{"n_layer": 10, "d_model": 256, "n_experts": 8, "experts_per_token": 2, "d_expert": 128, "d_shared_expert": 0, "activation": "swiglu", "moe_layers": [1, 2, 3, 4, 5, 6, 7, 8, 9], "router_score": "sigmoid", "normalize_top_k": true, "routed_scale": 1.0, "balance_loss": 0.00457, "balance_bias": false, "init_std_router": 0.0103, "lr_router": 0.00131, "n_head": 4, "n_kv_head": 2, "head_dim": 64, "vocab_size": 32768, "norm": "rmsnorm", "norm_place": "pre", "norm_eps": 1e-06, "positions": "rope", "rope_base": 10000.0, "rope_fraction": 1.0, "qk_norm": false, "attn_scale": 0.125, "tie_embeddings": true, "parallel_block": false, "init": "normal", "init_std_qkv": 0.0435, "init_std_o": 0.00973, "init_std_up": 0.0435, "init_std_down": 0.00562, "optimizer": "adamw", "lr": 0.00124, "beta1": 0.9, "beta2": 0.98, "weight_decay": 0.14, "lr_head": 0.00591, "grad_clip": 2.0, "warmup_steps": 328, "schedule": "wsd", "decay_fraction": 0.307, "decay_shape": "sqrt", "final_lr_fraction": 0.05, "batch_tokens": 65536, "seq_len": 512, "doc_mask": true, "train_tokens": 423400000, "steps": 6461, "dataset": "wikipedia_en"}
Below are experts of layer 6 (counted from 0) of a mixture-of-experts language model. Rows are named router (the router's row for the expert), down (a neuron's output weights, with its number) and show model dimensions 192-255. Each number is 500 + 50 x the weight over its row's rms, rounded and kept within 0 to 999. Numbers have three digits each.
After each expert's rows: "comes before" lists some tokens at least twice as common just after its tokens as in all text. This comes from a sample of Wikipedia text that the model never trained on. Tokens count by the router's weight.

# expert 1
router:450451627536517498496478502467432531538463521524520458509516473492557603481452481513569567450536495519529528513507447478584451511514473469611581391478529607609407470511446475500479584450522545
down0:499556543558452605493439490547431509407521436520452477592548571558385466474548467511524513498506490460513454494504464530436518428479398342496493592473572541535529476493494498569492546456487528
down1:549456491615446467496544457540513551522424446475526485507450560527499371499469550446495523448510524478617561499472477530557515533493477712508467456520527561487600506509477457441503522531454444
down2:430562476416530472511381472478394473509494492587428479450501402480553539550484534548434409556553514402554554630488432530496515451471459575586447521489532514525615548510542454507570613462476515
down3:397534609512496522546567478538506534509460444490550621568388459366425565559488462500569516556495494381479509507549572416497514504456487477516513588504535519530447504515512473502540561538538514
down4:491400509476494595479487475448543464501495471554537508478508608467518561596502583502490488437480507579462454544539511469550482569566453684461618679559443428560527491522469511481406413508550447
down5:462492478497421517572553386513428437525491459554429528387497550507493466545418450520515406580490510529578475492450520362467465505439543481507509376529564506494624515519447412557457561398430527
down6:405555550515510420492482575426435453483608462575537501519492528519450485499546608508527532571467491451495523532480551596485469491476453424496453773450536549446541450457520504498389484581497463
down7:487520612539509585444448458522545448498496532476451512547489466502513525440563478517432461470599435404541528518536554467533504493523582550489522516550476461461490515560443707430495508424458611
down8:482379513524519576454519514515473539527544451481384559566586537551483481460489441506511490522486524506420537643549483521499525504499494457554471546456538480478531475485481504448531468458503536
down9:493462540524416448615523536587533514478512479514576550608472518384466512521457573563531486538532597488512530593512437425512519580496567567452468483568485465511399485499553486489499557554497647
down10:547539495452527488441489488514466545448463417518481460559513443489532477536469534521489534408483509571430456488489541458443461526545465434564512414443470572563420473545484486536498458633560504
down11:425518573587518510527497541520463504588538526590503471547489556454456521550528492501472594649437580550356514535644485486524555455466481465528464494460524469524575450571515495519560533459522496
down12:427576548515507507420434435613507539510511568462502479392499488471534494442443502424418504498484544515467523543493433460603489478511546541515437483461480527564531519491502393496544495529534534
down13:502567575483547469489495573470445352533575471483493450481467498443583370438464460472471456546425474485401573499509621565519547489510506508494527511465521536521478473507487498440484558481503474
down14:534435590477512535396450579530494463465504500512509487427432563460531578580490530546492508509571461549514466551544704513488503455521584517556569431492489552547532462478539505525451458503430517
down15:490482397570477505460396398538478562457569505518422473427490481526489480500576472501469522465516495450479426474364536462587438534476486428503463513515443503436460432532472409511519592387524513
down16:523514462492544381368418564503515463489523546474500431454480396529423481475469509495500575448488544471507597415486468443462469517483601487564492618548484500569527510533491361493481456528613527
comes before: " ", "-", "|", "==", "===", "The"

# expert 5
router:484497533519538436471387418507474529433508433477483481542504482496511407484472544556578593489471428423560505556500515520511469482483448635537511261545561502542460536512523484540518494534536565
down0:569595537530484575446447467554462485529488350520472515465512555499447475521359536548582475502451522542584526438461456432459450528511461509471420478561560621540487476539539535470459519510495536
down1:524479457520471498492516458499471496562486481533427456465445439574583484519570445454443432531470565532486622469514414492506538514533515356520485399487507408506569495510499590549435486483603406
down2:498542497536455530382479472538477438445556437536429505436489483463537522538501476456519428523427497449495600503532494488458487514665530477443568459494546465597595504449522550434417510541650453
down3:548488564484385485467454471450511513490488508571473465387499546533524475539541486566490473497446471563594538568487520518514451484398505498372570437402427405511502406510531475530534518545492510
down4:417509576478408496545476530424406545446480575590505412488501464463439493569465590548492500524625484418471515483528518574502502555531493559599478515486489533441504482501560520460514480477514464
down5:488578529467443641409388478567441405500466406522520531387544545544563425493525593438454512538381513528542455482512523506468435494581470589461396435514554422487521603505574575497477566515536528
down6:527459457533467475521460545426529433477502466483540468541513553429544517603429446529426450550600516460483458448557443561499523505409577487552560582467521478571508499418477466492518510505512493
down7:501509426468453508496521495509585557505436405480537578492490553519555459459375498529567522513478609592595443482478451410498555389542538484432457381538557488430477453397457481519510437501534608
down8:480526535481452574516465476569483508442500544511492561545528576457539423522517433560473512417469395545508502534501508518446514497433509433438459444511529504576568501390535538480578480534457475
down9:594522515487491545522540453589477420489543535541525560429448527505521553556516625652557597582563479475557452495420512488587483486544539551471574459571507492474530492501465396483519563503524481
down10:415414513505479521437484501401497542481457472468424534415485474501550490409471480471519570540436476492394452488544458458591455577562531526455494450527487482395464464426458398516498492474530515
down11:519462547543488470464572502403520547565569559471581583492583438463476558479501502461552520469454483473539494483416496515480473549500699508419495525530553504522419454512501456442397579503462580
down12:474600577516461562438446506621453453434462565442417528542489500462439538528473450491481560517518501554426520447471552488557614576489447511568425573521461400530596463530491486471520519587510453
down13:503451574497575496500533456486472473456565501577605551453482552520420552541505599494463544461470510597566546569578510545481506455557457411463479535431489442467490452439513463461545499536463575
down14:507529473567499485481528501619451413509499529488522449457525419426482457562572473499490521531500518479529493466518507457504506465543526444578534512574464420556532467527552591384387578447541487
down15:523442424540462518469541504504505485499446486480543354531486502460543462449434425487468487577450624499456418456510458539464531582501496485577529553471486528587609523507519519464465427531469450
down16:469558438481501644432541499433497622402505541414507506459521422482466549451564540406556498412501479501486556469550534454440557478496449412422573506493537534509449482522557514511507520408577531
comes before: "1", "0", "2", "9", "3", "5"

# expert 4
router:501546502564506484469516441471465490517484492485509469511514482505601531500450512438537505490543450524566481549462443530562474538517575584532494467556485538487432499471479556451510520486501489
down0:482478549526526546519418558513512490472451441496595481429532535612420509484537475591534536504470425511469535510441402488558521497463403509472498479535485526430521397580575560464448611486552535
down1:565579443497493410405511579563447629431483492502474497554562621483527515479483554514525403559565521515446502456377465518502482574470489564501584609489461438533481512448444531426567449458510530
down2:506617481489585571531536472483457544499576566467375561494534447474442533497410430526510489511486501477597574450497517470515493487532555463538469676493475534535489573490620444463517496495421475
down3:496551516517359488492519527424450558568517467541527438466498457502609486507484488584522495538523472567458487563596464517499500484565466508467493712492506443464450477538434431441549492503389548
down4:601443543453526563556490514504540506496487469479522548478459468538499524449483535530446505506513533561460445514504392456528570543578466558513407407435382556427490526376608501619536583499398538
down5:546445520517567592516594479525451519431519379523451450514596492486407483469563466436538508491530561622545483511556570495468562533577473503508489561422551487545531548501527565504639510492481604
down6:465491450570507510414499569491459494573461522555490484474599465468602547521525485511525513599431395428493489606549560557600460470485510519499405601457437503555472472561505468522475498546462535
down7:475457582500500458498551421571565454447460515529523463550574570529510465510455491451447456546461425430589458493533479436578427562477602407482433554466454475465541458412473435528507523562458540
down8:567491558561431504413414511480485521439548599547493505503400523536545427476441602448480463360489548447418556590504584534557476516464467383548540416513424543471537409566533485574505490463513460
down9:513546552420477469575501515538603481511478497522451487582533571453469441539411544427533534483452470500511594522606492371512467476454537526522491337437416439500545546507464468414501499597486543
down10:540414529467497477614518567500484558488484513469513487450473552591476464537525520507436532553620493502570470489541541466538548521456469484546541687464495428590434490550540474544453450486478467
down11:528526572462472518458462509455498493461511454583489587549494512521478537553485478439511372408467569554521458518517473378539471515525496577481472361467491459494477529511389470599485461490533470
down12:552544459440533446572562522537455502521480451546553493484493463428481509471496443544528525521445520567529499477530448424504446556427564459504476588508532531475440523497596462490459500435479552
down13:399358559513453579505514516455487494442523481487507458440459444560431528516442490508506481433481533392488548475524486506493512531470462498512633430600406598554455525545465400431476603490461519
down14:496528471574571516505495563396484556462479478531479469426545540558436541489463606465458464496496471476541590473492498426561425466503491490483530584575510520573422637554457527466557435443458457
down15:443541469464491435454545479421494511498532519474456449453561500499511476469448538434415500585506595419501473497472591447538537469550413469484494443418403590478426468487557536546494556492526559
down16:566488398460515521509548564488393543534550543535566557446513526464576498480479495493510493556534519506467509557498519457451512543511474582466524767487489482471545480465504529515477498519543487
comes before: " of", " to", " in", " and", " for", " by"

# expert 7
router:446420511455434498517485482537410511548545491486559505609532471532488553534402505529517440484629503516460449529433566458512512484529481487437525307489501523497447494441564433436431509424615474
down0:595518440518444579517554499481443585548509571473429491430469484518524526495503542489529465483630612492554661443518488499455485421443503498530417522466461471494468545537520522464604485528560525
down1:424480545412530477513511424438507429497433522527533480571494443537502522477506604551554437414492483473443489559572533407398480422524470481443406480476505539514504521510425501494504461545517418
down2:550498503431515430496409433515487513489566527505398466387543494514442497496519471533440557545523423350436534522413595578534491465450509428460534404434458508457470427541550478574448521534510470
down3:496444435520417402524491498458582500523493492476579511487483498489560431480423545491471538486487509577478487581531441453479533546521548532428464475484655421417397505500521497473458449531517500
down4:531565578518568466530545583478490449549465433424468503666527561490477628422525507430577529488494539523526550621441470513446447449488505553469507588509492531565556533517447555481549440497477460
down5:518489469519515529532434436510468524531528461523507525508582396493513555500494520515466460415514579449527455520509525414530508491519548401561527602497452557567537502570435436563478567466585485
down6:416495460486427556557452541460507452568518468475503495485519353526550554537439490455492495531466497447525487511420463472531457487499504515557450510499384593516486505475526471490537546525492533
down7:481577567554522524471459570457507493546404444487494528412516511541455472552446509504469485512509489460499376473471452459444510596481556539445501517484544552623556460480574487519443545480493531
down8:517424445497585368509509507507487532523514543491472462474466518531491547523385550491517578525486496422457536499498565504458409514495524497573559404508520505581324467542539444573433483491438408
down9:530554465507450439530505515598487487524527464508520486564476498432552474570508527457528490505566528536353432406446541488403465392553520571487440303514514472518539479578486533529505494494511530
down10:520564499472561549479494522437459520487530513592571532457540508679503485548546523472476532407612518457490428500442531480470457513475477496448485552509546525524518546599521474542503492423521530
down11:416576436585505576508456489517520536490421450449524459495540529507555532460492504457546598427501486446513492498491444454450538541564493458423476653575507445452570515476545471579506483514489486
down12:445445551501523520439475549521536511486494477476563397446601546539502410493500418477578535506537604510494486459554450565549511557548531574488555434558504582532549547491583417558615416452566443
down13:493549529598493479492516438504538458548537450488454572515522432443628566558448509414442553498481489396504481481540515523480497453442473378500458595480441513435484474568511492539494515494462514
down14:522419407498488576514518613500493488474485495570439560511513518356416486509487564515528460477521475417491449411540493560413577489495488490535465418509579484517453414505591588453461531486581434
down15:442452387552539468516489467544528520436488520398410478409449478519479481521534600448472445534431488433633475523447513491490470461479526540476612533532552486562526357491566478493534553558423542
down16:521481502454499567444490499574482443457528455521478567515538462471539466507510519491445539434469535423574527330554504445501498558429534539402593469530519476480515480529498540532582596475432496
comes before: " |", ":", ".", " |\n", "–", "\n"

# expert 3
router:502488614514420474521371528543495513453496480479450468496565408532562540439444576491597537520581409418519470538446522467485529599562497368508513411571530590525446470493532541565483487450601491
down0:542511464553532557438545460528567461479532481562552499569560451534522525608492502572505546476582387530458606523480455483570514495488522482429530304528632469475449475498547506466453610499487469
down1:553506583487496441530492557429404547447441515622420504464392490502558468525469566486383509496558510538528586485503414441473527502553449484516435606525448470563511518504393514514604488505504466
down2:564564475476487477531524504573428480444634602529522531453509469442405504523544403545602569521456562456509501508472550552447460463540513374506429688464562511495518458510398450487501555515455583
down3:461510569460591530571534538506455606395455463464480519577614445414555453427540465567542501553477501452492510526438475480388424601477510363496503556531503560605507585493531528465530452507607455
down4:528486511487477484546483511480503434499508408542469471502357568562497465597424531493580510507473487405489494542446448473506530471544534564533543316507462419483462493506433537557429450478457455
down5:475499513444478490502522412561467566524476507468596516376413570554465397447576408421511442576452480353470586556461498552457491565529464553489506481436498501546586474475531505590533523457518456
down6:456504466533493485474537457481515521463448536451526541545596418534507483495515503450554594378511491583406505466488518512525472413547437473490533502512478528553431571476494479433478502528570436
down7:473453574501498495500414456465542520471503523513560495584553482456432486590478493477587538559575461467502481466537515576507543469562429582492467327509493529484491549413541451475481485567532466
down8:484422547587528564578574591470560506553455471489475443511542458447528443517522356545593528516510520508384446479474587514525518479536501384531565586519537591478498420492531488543448489476579474
down9:565535488429480348403499412465442482476537501540532520482513600547505557549433433578506476487476468461560518562535500487491523461517542656431446475499407377558501476457506500505582459561442475
down10:442407511461494512531482478510468534456517513440502458430538605487527457552456563408450450479622536478509574433474474508439479459425490724495448357475538504512464472550541584449545518479441449
down11:513439471421503531452577535415554423549543412514578484570423476448490518463634526624478456483521529480519503492575555552546555503519413293493489568542458482472505472433496508414472452491486549
down12:501482456538456476433521510524519457592531440515545511485470547503467437450467460386538528489536470565493553440481528503606446452492522604533484343532465492436417378560467516495380522470547439
down13:464587516580561485522486481567483466459476615455499436541506500454344451446491555554496553491486529504418518437520566483503488499576505500523477588549489581474451524531421525487492522522430496
down14:471536484535549511539586475507591501486541489522394481556468570574552616511568535513430514495432458603498554550523534463580479464533507547498441371463532411526493426604547452435591562513400359
down15:538519456477516450518472593519518512477485465503508490427495498425565380457506434440396471514488531519498514503493496444434400545471554487445589632528505428552553394555490428564515545584530544
down16:520494414467474484542426535524476513489512564545468502501428554447491476587435500540383418424499551485527467456480507574507596478468571518480455464495579490442498422519558512586516515547555425
comes before: " ", " the", " a", " The", " his", " \""